config.toml
hidden_size = 128
n_experts = 48
num_attention_heads = 2
vocab_size = 8192
max_grad_norm = 2.0
batch_tokens = [65536, 131072, 262144]
dataset = "wikipedia_en"
Below are experts of layer 5 (counted from 0) of a mixture-of-experts language model. Rows are named router (the router's row for the expert), up (a neuron's input weights, with its number) and show model dimensions 0-127. Each number is 500 + 25 x the weight over its row's rms, rounded and kept within 0 to 999. Numbers have three digits each.
Before each expert's rows: "gets" lists some tokens that make up at least twice as much of what it gets as of all text. This comes from a sample of Wikipedia text that the model never trained on. Tokens count by the router's weight.

# expert 20
gets: ".", " that", " which", "==", ").", " who"
router:490484514528489506521470522505531499509474498465488516516480531491516498514510547514502490487525491487484524499488448497488514461498489509551512565496492487504486502525515514518464458514537544495487508474444501493504542502499541475498487481570504493480510484554506504536509509491541482477505465483506506541495481507514539542556487489480482475492503504482430467535505445483492479512466
up4:477411489501482514470496493537543479521508518559505521496469475469479499517505494493490487523477514479476502451480477451464510515522457522493505497491503461529529535547477507570463494487469469512486524455489477526528515468476522460514521489504460511498529496507543524500538508471510506515498508478506500502495501560512515475520498560509496486520493492498467512485518509510498493499504
up5:469528490490518501525478548506523486523488506487534467501520522516503491505473548511508491501541488493550487470528493525494512507458502504512460519533445489475480499493479538516521518489491555486478476494493454476511527553480516516540537485480507506528489455539497474493499505478496499478528492532518501503501455510476477493550502513520538423529494512486506507477528467482497455461464
up6:493491531495508467502460462506486525522487504451511517500510506522513505501504507488475522499471503520507475461499484508459524492445487475541510537532475556533553519553532491550472521486501482462461484524525502473495473526509522519459481504471549487516531469494490497528506459455514466521479514521491475501492478503478526477489501462514536487501505522519499515513562475526517516535467
up7:488503516500544553501540484535467494474558515493494485519472479554519492468521485532493504476490500505462477493525507512480508473469500516483536537506494527541494462522500486476491508493519496496504495445498462468496507521473517519495558482559533477521507501490437481497491475511485549487503494460470562489491485485506540529514510499513480484499527508512458485457496473492521487455491
up8:474468520515502496510479533528525435469488550485500502521515477457514504493526520527492479446503501505461498470474446471502521511487523495522471479493477473501538504545485469545455502497502498494471501497510477499527496441476518525497431486504478486540494524509533457528522501517533511487519499509521480537473482526483466498515485515513503490495513466536492471535533490479464506476459
up9:545485554483511452550464509481509532463493499455527522472514492507532490476482493483536480523480489498469586497531488510442516486499495522516518509465544472506467526482485500497486504532496472469520521513488517515527514505503460493520493485519496449524469510512516442501481474462499567486505495518519502525547498517480539487487528491467490494511495485501497472500519498504509509531523
up10:502511499500506521521439558511511518503489531542500487493488533493463481507512511481502522455503480528542504528481466529482533512471498502526490507509522521468453514498516510452517480474490509496465515503517502447482553498462511463496526525548487542486490476503478469499462493486488491476495552466493490512488515489567458514531535500467530478493481507495492493564501521469476516498512
up11:524468507522505497518516510494487538513453520523508461490473498486512528561485478470478523492534510485549541471510519508476493477465496513515489494507501477494505478509447491471458463468488511461467481513476508479480524550485533446475481525508477516474503542507512503512459505490549472498494480491466493471495493502523493562546549524482520523470493529513464525514498486548503480510478
up12:449499497525513482518439508485544548483473500512505523492501514522533498539449525505487548502492495507524559493465489520530518476478491465544486519514522488483487472505522495477475490491512531513495491541431523524484502539479500496457536529506503508550504467480460490486483515514530509508483483495459480516499466470539493549518513498436484493482506503482528493487503507473506460504488
up13:500511517447459495512481483498503476539525523454539503522493542484516522523472477471515516512481485518521468521483461522475473506505493498495444443524529508526500491490501485486513455502447517484527518521516499507532509492498494495538483522501486495520451518520501556511496529540526477513494466486487510504487492472537502471525484526490456535528419526508493517464503512507446489508476
up14:518516530473530548512536499471499496538503465471522516488537500508453500451501515476489490487486502493480472488479527492478514524514560525539455534508438479520476515483492540501472541522520501515528477520505493504491445541497464448498536492509495536502442525507488503526503522496528484498481466499478486489456487497528556501512507531490499522472477529502522511460510481486481477475488
up15:513474475527512541506503527519474497486497570441488510533486510497554483527531510480514490520542561508538490478520484502506522475466524497514488514508507500510503459465462510498491503477507479471518543530451522504504491530514490497477482497496514499484507483523537497498521470495510471460527505469537514477489467484499471485506511494475508515505496488536558549521551468491452506453464
up16:505475535510466483525480528526483460510500496498479511494520475509510523512488505499466519486528517550514486504475538446494519532451480489529497501465492519456489504495516490539506442533522540460468532476535531501462518483476508532484475509531482481521466500461514514453496508503505523475527493533482490504465541498543486458454508498502497516509438522533444489505502482506488490471505
up17:489485487462526477462503496515468465468561519551503507470545494530491526494508497503487520520525536501521505458489494470490471498517485411481477461521491490504468483520495548509487526540498472556528480482492496475508467540499521507495495476484484522492489484459462499458486520491467518465508514472491536497505489488514482520495510473458473503505508518462481492529502507503500512557457
up18:481511538544488529492490498492516556493518489473516474469480493501487499516481496481512524486509513487500525494493481516499495524505514519584463442513539473499510453507474503489497491528522487512527534530521476560562512485499502544525514512470521481535520468499524534509554456469477511517506481466472539490499516481489497459527469470500499480497509504482496496526501443464500527476512
up19:460510505506513466498502502518498487522508466491524479451480482497501480539519496498568503475486478488502534524467501533523493504486506538520519508486555530527499474513518495464499480526513513502485484511493515512507482481532494477487527549517518470484501490499503520521465515476470465483444451517525489548509500462511499521443533469449493450471500531445489498487523476505504488563479
up20:501489478464491525478516522477561500480431506499475509479484538506486535540497512482495514523511504511532523498530460483529511480495493509539461450489498496441491475497487446515534464521477468483486534488488514521513460495492457508474512497508484520525509536539473508480467473488465512491474528504514532547487478518487522491495467512505504540497471468512495495528488491473520499501422
up21:468508498451501484488465487503488474513497472529533513530491494491491501502500516468500527524503537502504485483501502494489504469503489505488491516518519466510473532503488494481504464492469527536464453474465495551480547555562555547478478534494520491522499486491516438511498498466534507498513469504500473514529523513458485499516493483561516522560476516537511533527523488496512479464466
up22:491488515496481504472469516510538456513468463472516510487479485481472475486491522502511494445558519490512452520489512494556560533492526469489470439524481501507479497478520509477525482482478553497476444492512527514477529494477522469507454508491508484453529521531524528492477481520527474483518488520526482518498535490503474512485484532478529481506528511495538487525515496544468498532510
up23:498495484518496478488497501513484452512513522519501480511507529531525471504468478471473485509546513523479456541512521470540502548506525457541512515518506518507474489543522492499524474472512488511501531530519515489505501427543481512513486464497490450470542497514455481522468520514535508513439505462498497481491512514529531480486474520472432512504491509527483496512537483488547523501498
up24:451491490484523485484503586555514502499505467515481496487482491510519463464509522501492462478487534500506486551474495484545529493458508491508518527491516525518442512528498507493482495459489466511529503498505518485554510502507464464526481479544490558513492519521498515532488514486476486498510528557485503470508496485480485485477525529522498498511492508454489461515535553466520488476483
up25:512491510485539502500458533512490533514455492483503493536519484464504491458489481474494452446525514492470538512532464485483492481515526491466458522515517444447514505537522502518494523527559498462505500473496534483474482446456529505498476518530514490518475498482487508540483503501486521486531501516498497464463510513531486518537468454500530499519461526501535494527533512481517477480494
up26:460459499469512531502505532482524500491509524488507483505519494520450530449482497542495507497560479521477483497474428522532530527487473483480520499496471470490467540536512513526516511513503546495474474522477498536481461493568466491489465466535467520513496508477539508471506490530496512469518486474548504497470485540470508491519481517532499509521509530483497476510486499487477477518528
up27:506508507493470511533505510557511482493503501517499511481479488443521444485481502520461509514532486473474526497516528496481508517502489530474509538478500504473479529522498538494514450499516487478522526544523539504518493495521499449465513551510514494508479497520488503475525511545478535477469548550465503516525484488491522480540546519544502505537513468467491475532520543461520499461483
up28:490512553560491513504519476502531487490449484524518492540508519496552535484517490462533491497473498486463501476498495517469451525516473529485519562492503542489479511509533496526499466487480505511506559523510455484519471499456487509508520474535494525505485491528543530527509503505520529484519500523523502493515451489482517497557500511529540460480539497498476493463504487534511501527530
up29:495509493478502519467480535479492524484462511518476519507486531522497522591497486485524523486520514493544503512488458516546501502479547534536519527549512519499504482502522491463508487509533482469482493489516471438493503489489508486475476492501498543515577479512509520504478496511515524465498487489521505541485520466511511541559505514500512492462439509511486522492490512510461526471486
up30:497542505505505493495478474547467527501503520472492506469469508499502501521469515466504490511500502496459453489483498501454462523505528518537499498542539495463499542518497498484508481513504458493517499466491574493481489472495551503525525480535487465546503511500538504498518490496474474461522458473466509508506490503511507493471522473478471510471482472482543525449462441517521491544467
up31:511477451529498511513487483511504525504511477485492527500508502512555510522518523487482521476487484485479492495463479482505536519490470532512474460490465534519478530514530475494471536501523497494502499491490492508485550521490520443438489464482473517503502485485577485510484456497519477482494523481465546490451522507512491510541509554540519502528470488495508490509551487494506501426495
up32:498514527482464502501482483505468491568476513503508512498480541517473501515539527511533513492515517503515462476493552512526487514491517469535484521506464543499430534476479517510481534481495492502555504494482483506436487487519564512542461495537516482470524494500503510479455510444511498515512461507497501484485539460487520517491524481488462492522492492478537485506518454506506517495522
up33:464514509472490518508436519495502462499504514484489484494547515491477473504452476514530503503520492519526567522524487507541503497468487466530514539508510492556525457494533491503552477503509492480478496501559490455498521488469464484527483519512503487530459472485520483533475496476471509509497486494450494501528526498525494504499542504492483517487467515502493465510484471473498501506585
up34:517520503530498517479513496519506479508489500492504515522527495518495446436474531513508506500502519515478496501532480484489468474522519555542529524515488508524482498491520464476445513505516541539538471498517502486513519479534483469475492499529494502497556457472473493479475484490500495496505517488480567473510440507480556487515514468481520475477491525524525510502485546452522450465489
up35:538481485483520493487515515502502511500539495440527517449489475448464473482468521526519478485509479467488535535510506505492489551521508490519486480514573491484540523469489500520496506509511523500521514504500529533476465487542496494494512482539479501467445473539468458507536518524521539462500517486491490479495507504462497515554483477511511492549502492486518465555477521495471490500499
up36:475506501454505495487487548477525479491498487496474472542544485472512481480549496518542481466504511469481497480531492489481497505485521535457527522498515464474570480527489521448519493509541498492490499504527495467520517543458483499511499512532488491517498518518485505512472481531514510483453494532531429490484508501516520510494518496494472509536516529514549427504459514477501477518493
up37:525507519507536470566474495452518530495474476476515457514479508481476464529474538489514541478551484506514526530505489524496505482471517496496502536521496510529516483468528491508478505461537512480491481453473505505490516499503554497471513512475503490514519495493469488525498500471537494513492481481494507525471520485507466533536467495462506469516552498462521540524474471488467531560459
up38:579505537551487520498519486535514497466524458507479490491493540457500506499501480497516517527501501492493493523473466477519512465487478502519487478539477464491531497499465438439495527487526493473471553514498519517491491491452498490530479469499509516483525483463519462519500530505524517476468528500527500531517446471501479552492490507476488510492467520518456485512502475531527500491524
up39:492481515471501484484497524533494508490448462502519504504491456529535502496471479474504467456434503486489527491468478462531545490471515497507500491494527486495509521480519501469519477486521523485549490503468452463481514528498458475530470536490521494527520500531455463512564504487562522514477487476463511542495511510486540532509479475470491534506503480521480499523524487513511512517469
up40:503504480500496483479556504544516506479478513530487548488514534518481483489524483489529484527481512525518507536483540460488533477488477502540531498493471481504483505483520433510493475478505499543485475554486498476504459524487477514462550497502551528487505511548517473504526497478451517477525516471504485496522535518498538508484440493491466526518514528494537515494501449518527478491474
up41:529509514468509484471512529535502504504480470475475512511478541515505513527505506474544483503476534466504487482451529513422504453546495555518495469492527534524486472485487495533512492515490507476483514500494538489468496507514465501509483483486515491514476464469475531559474500467476470474450474455488531503527517499525508488501521505504488493546507526487456510496526523470533527545490
up42:538517505485510518482484498500513523501510501516512480489472514508507497463468517478534499477524497498535472491509536532429506489490497526529525509551505496508512524484511483523497530545491471551494492479441478508469447524511507526480550473476495476478479542515492501542514559469522499499529520520500473535468514499477504527482461491485558464481465483512484488506551486534487494483463
up43:453483548521479489466493500532491501495508481491503522495511506516495502476505476500523450487511548462523520515513512491502448523477537494495547486470501472518499489510448505490453481481543502502501544498483480500516510551503495447453486472544499559531543497522521512484539524506497504453527504499492458498511465491490497552557485500518520491529499477501468476493496523513512537480535
up44:462514508525498513518472467491502523527531504495483483503510490537520531518501492465490537529534520471486483488546495463514510494495461490514513478451524503525542503561495530463500560504545554504515486549490515515479509462543474503507530497544527462489539461475465462529494517479486499538493462513518483487484528500510501498500503514484479472523478516549473490484503488449488523502483
up45:514521532515475479546467512482459504516526486514509492490475472504490508442479512477490501501500551520490479548492500523468517524515513499453441494525512533480492469478512532495489508486492508469497509515498559502484505517506478505503518463496561491531458486481478539516524509525486433492484489535498518506494461475491513488463486451507502555498519529483505450484556477489528495492518
up46:449504481472523486493475490481508523533496499495485494541494529540513512545468518459530432472509519493503495504531525499431485479512494538458504515498480488499533528502515469455542499513500478504489465474472519469479485531476480459514472501579515517487485504471539485514508544515495489481464491561491500500477505491519490527515459487484497464472503509463510533523488493508506509498521
up47:487495491472497508559521534496481458519527497530490517512461498494520511484474501459460544476473436502529498484469492493544543477509578524489467500502500508530480495481527501477494480481547518461530478515496501509522494448508492494505462490501525489518451505500514499540523527516497506527528522505494492478491483473511515523491459470511497477465544521441503515479523488507499455485535
up48:480470540492529513489504512521487519527507445482508483475492480458504511470488518540491522490460493460491487536503445534451510526482491512528481491538512441489521505460488516489527450492515524468549480498476464515470513495538537470483492492478561521499498489538537487529517472456529545493521501509536464521497541510523492509477523502493488515506478482484487475508496503472474529520504
up49:495483457474542543499472462484526516449457465511459502530458492492495504447504488521491517539503496538444493494457495458517509513491501496522501513526519477502510493525525483507459471491499495548530536454485485490437498498486492480480505482531537504515474484515523479511533488497504510507512520504490465472492481478504451528549491496511519495550512466492474473525458479497521471500471
up50:531554522531489480484507489478506506489504502502525513523470541497556492552505540457502548502526511519508504521463465497492471491469549502554498505507523515491502458486511523453468479483506481508484514508465502462448482519486494479475510496474458503513521514466466487531485508513509514480490474501492501477494497474505502553439520437457513479494515528502508512529503500481493467551478
up51:490453484522516496495500515450553480476511462498500503465494535499472541505513522464525517499502489506485467534505488562539492475500515472524530525495537466476519511482472534476479497486467481460476525520504526463496485460497511501484448529509493539501518542524496508539520492522527537536537497498545520476493537481487508523519485481531468516519488492515529493521517523520511557455491
up52:527464531517494528495515506483492456512512500523492550537527490494527527496495522479475523467505465525513477526498521480522493503429487513503500508490503530480489489474528487495506475556498486457495554475526492489491515503511542484464462524506523505567502515513481466483473515515504481504507523447473446503448509490514522533494531464475501500541499525513488508519489513476511447525450
up53:516506539485492533481501496511504487507488500468489514477467531484526505486521511481498535507529525510512482474519517520505534491482477485530482488534521516490554510509588474502442508491502529536492465530468482495450510467496485506495476529522545476490482512504540505536526475535532459472516502509536494547508517449488526484478494493536472496473500536523508508464515474524446469523492
up54:513460524475530497525524522449488487519504519484506516515545510543522523528469539471520470468518511520493515505467495482491502479519487500487494451549522499514486513508501526499479436478473506481519502491461467508496516577476435546476526514472506486504510503494537530521502490473467484479491504520501475537485487493506455507529504505497474530511525491564519490485486494482447485483473
up55:494510520468484515493506552532498503533503474511479530526557506509498444446527503531474498470488550500496474491497506529482500471494568512493537477507512512490509487489523460452463484450472528499453477524504500521498471520517489500487504477559520561518486484496525519478478485509500454455495480512485498487479486504508541519514468495557521476497472510489506497504507499473511477540505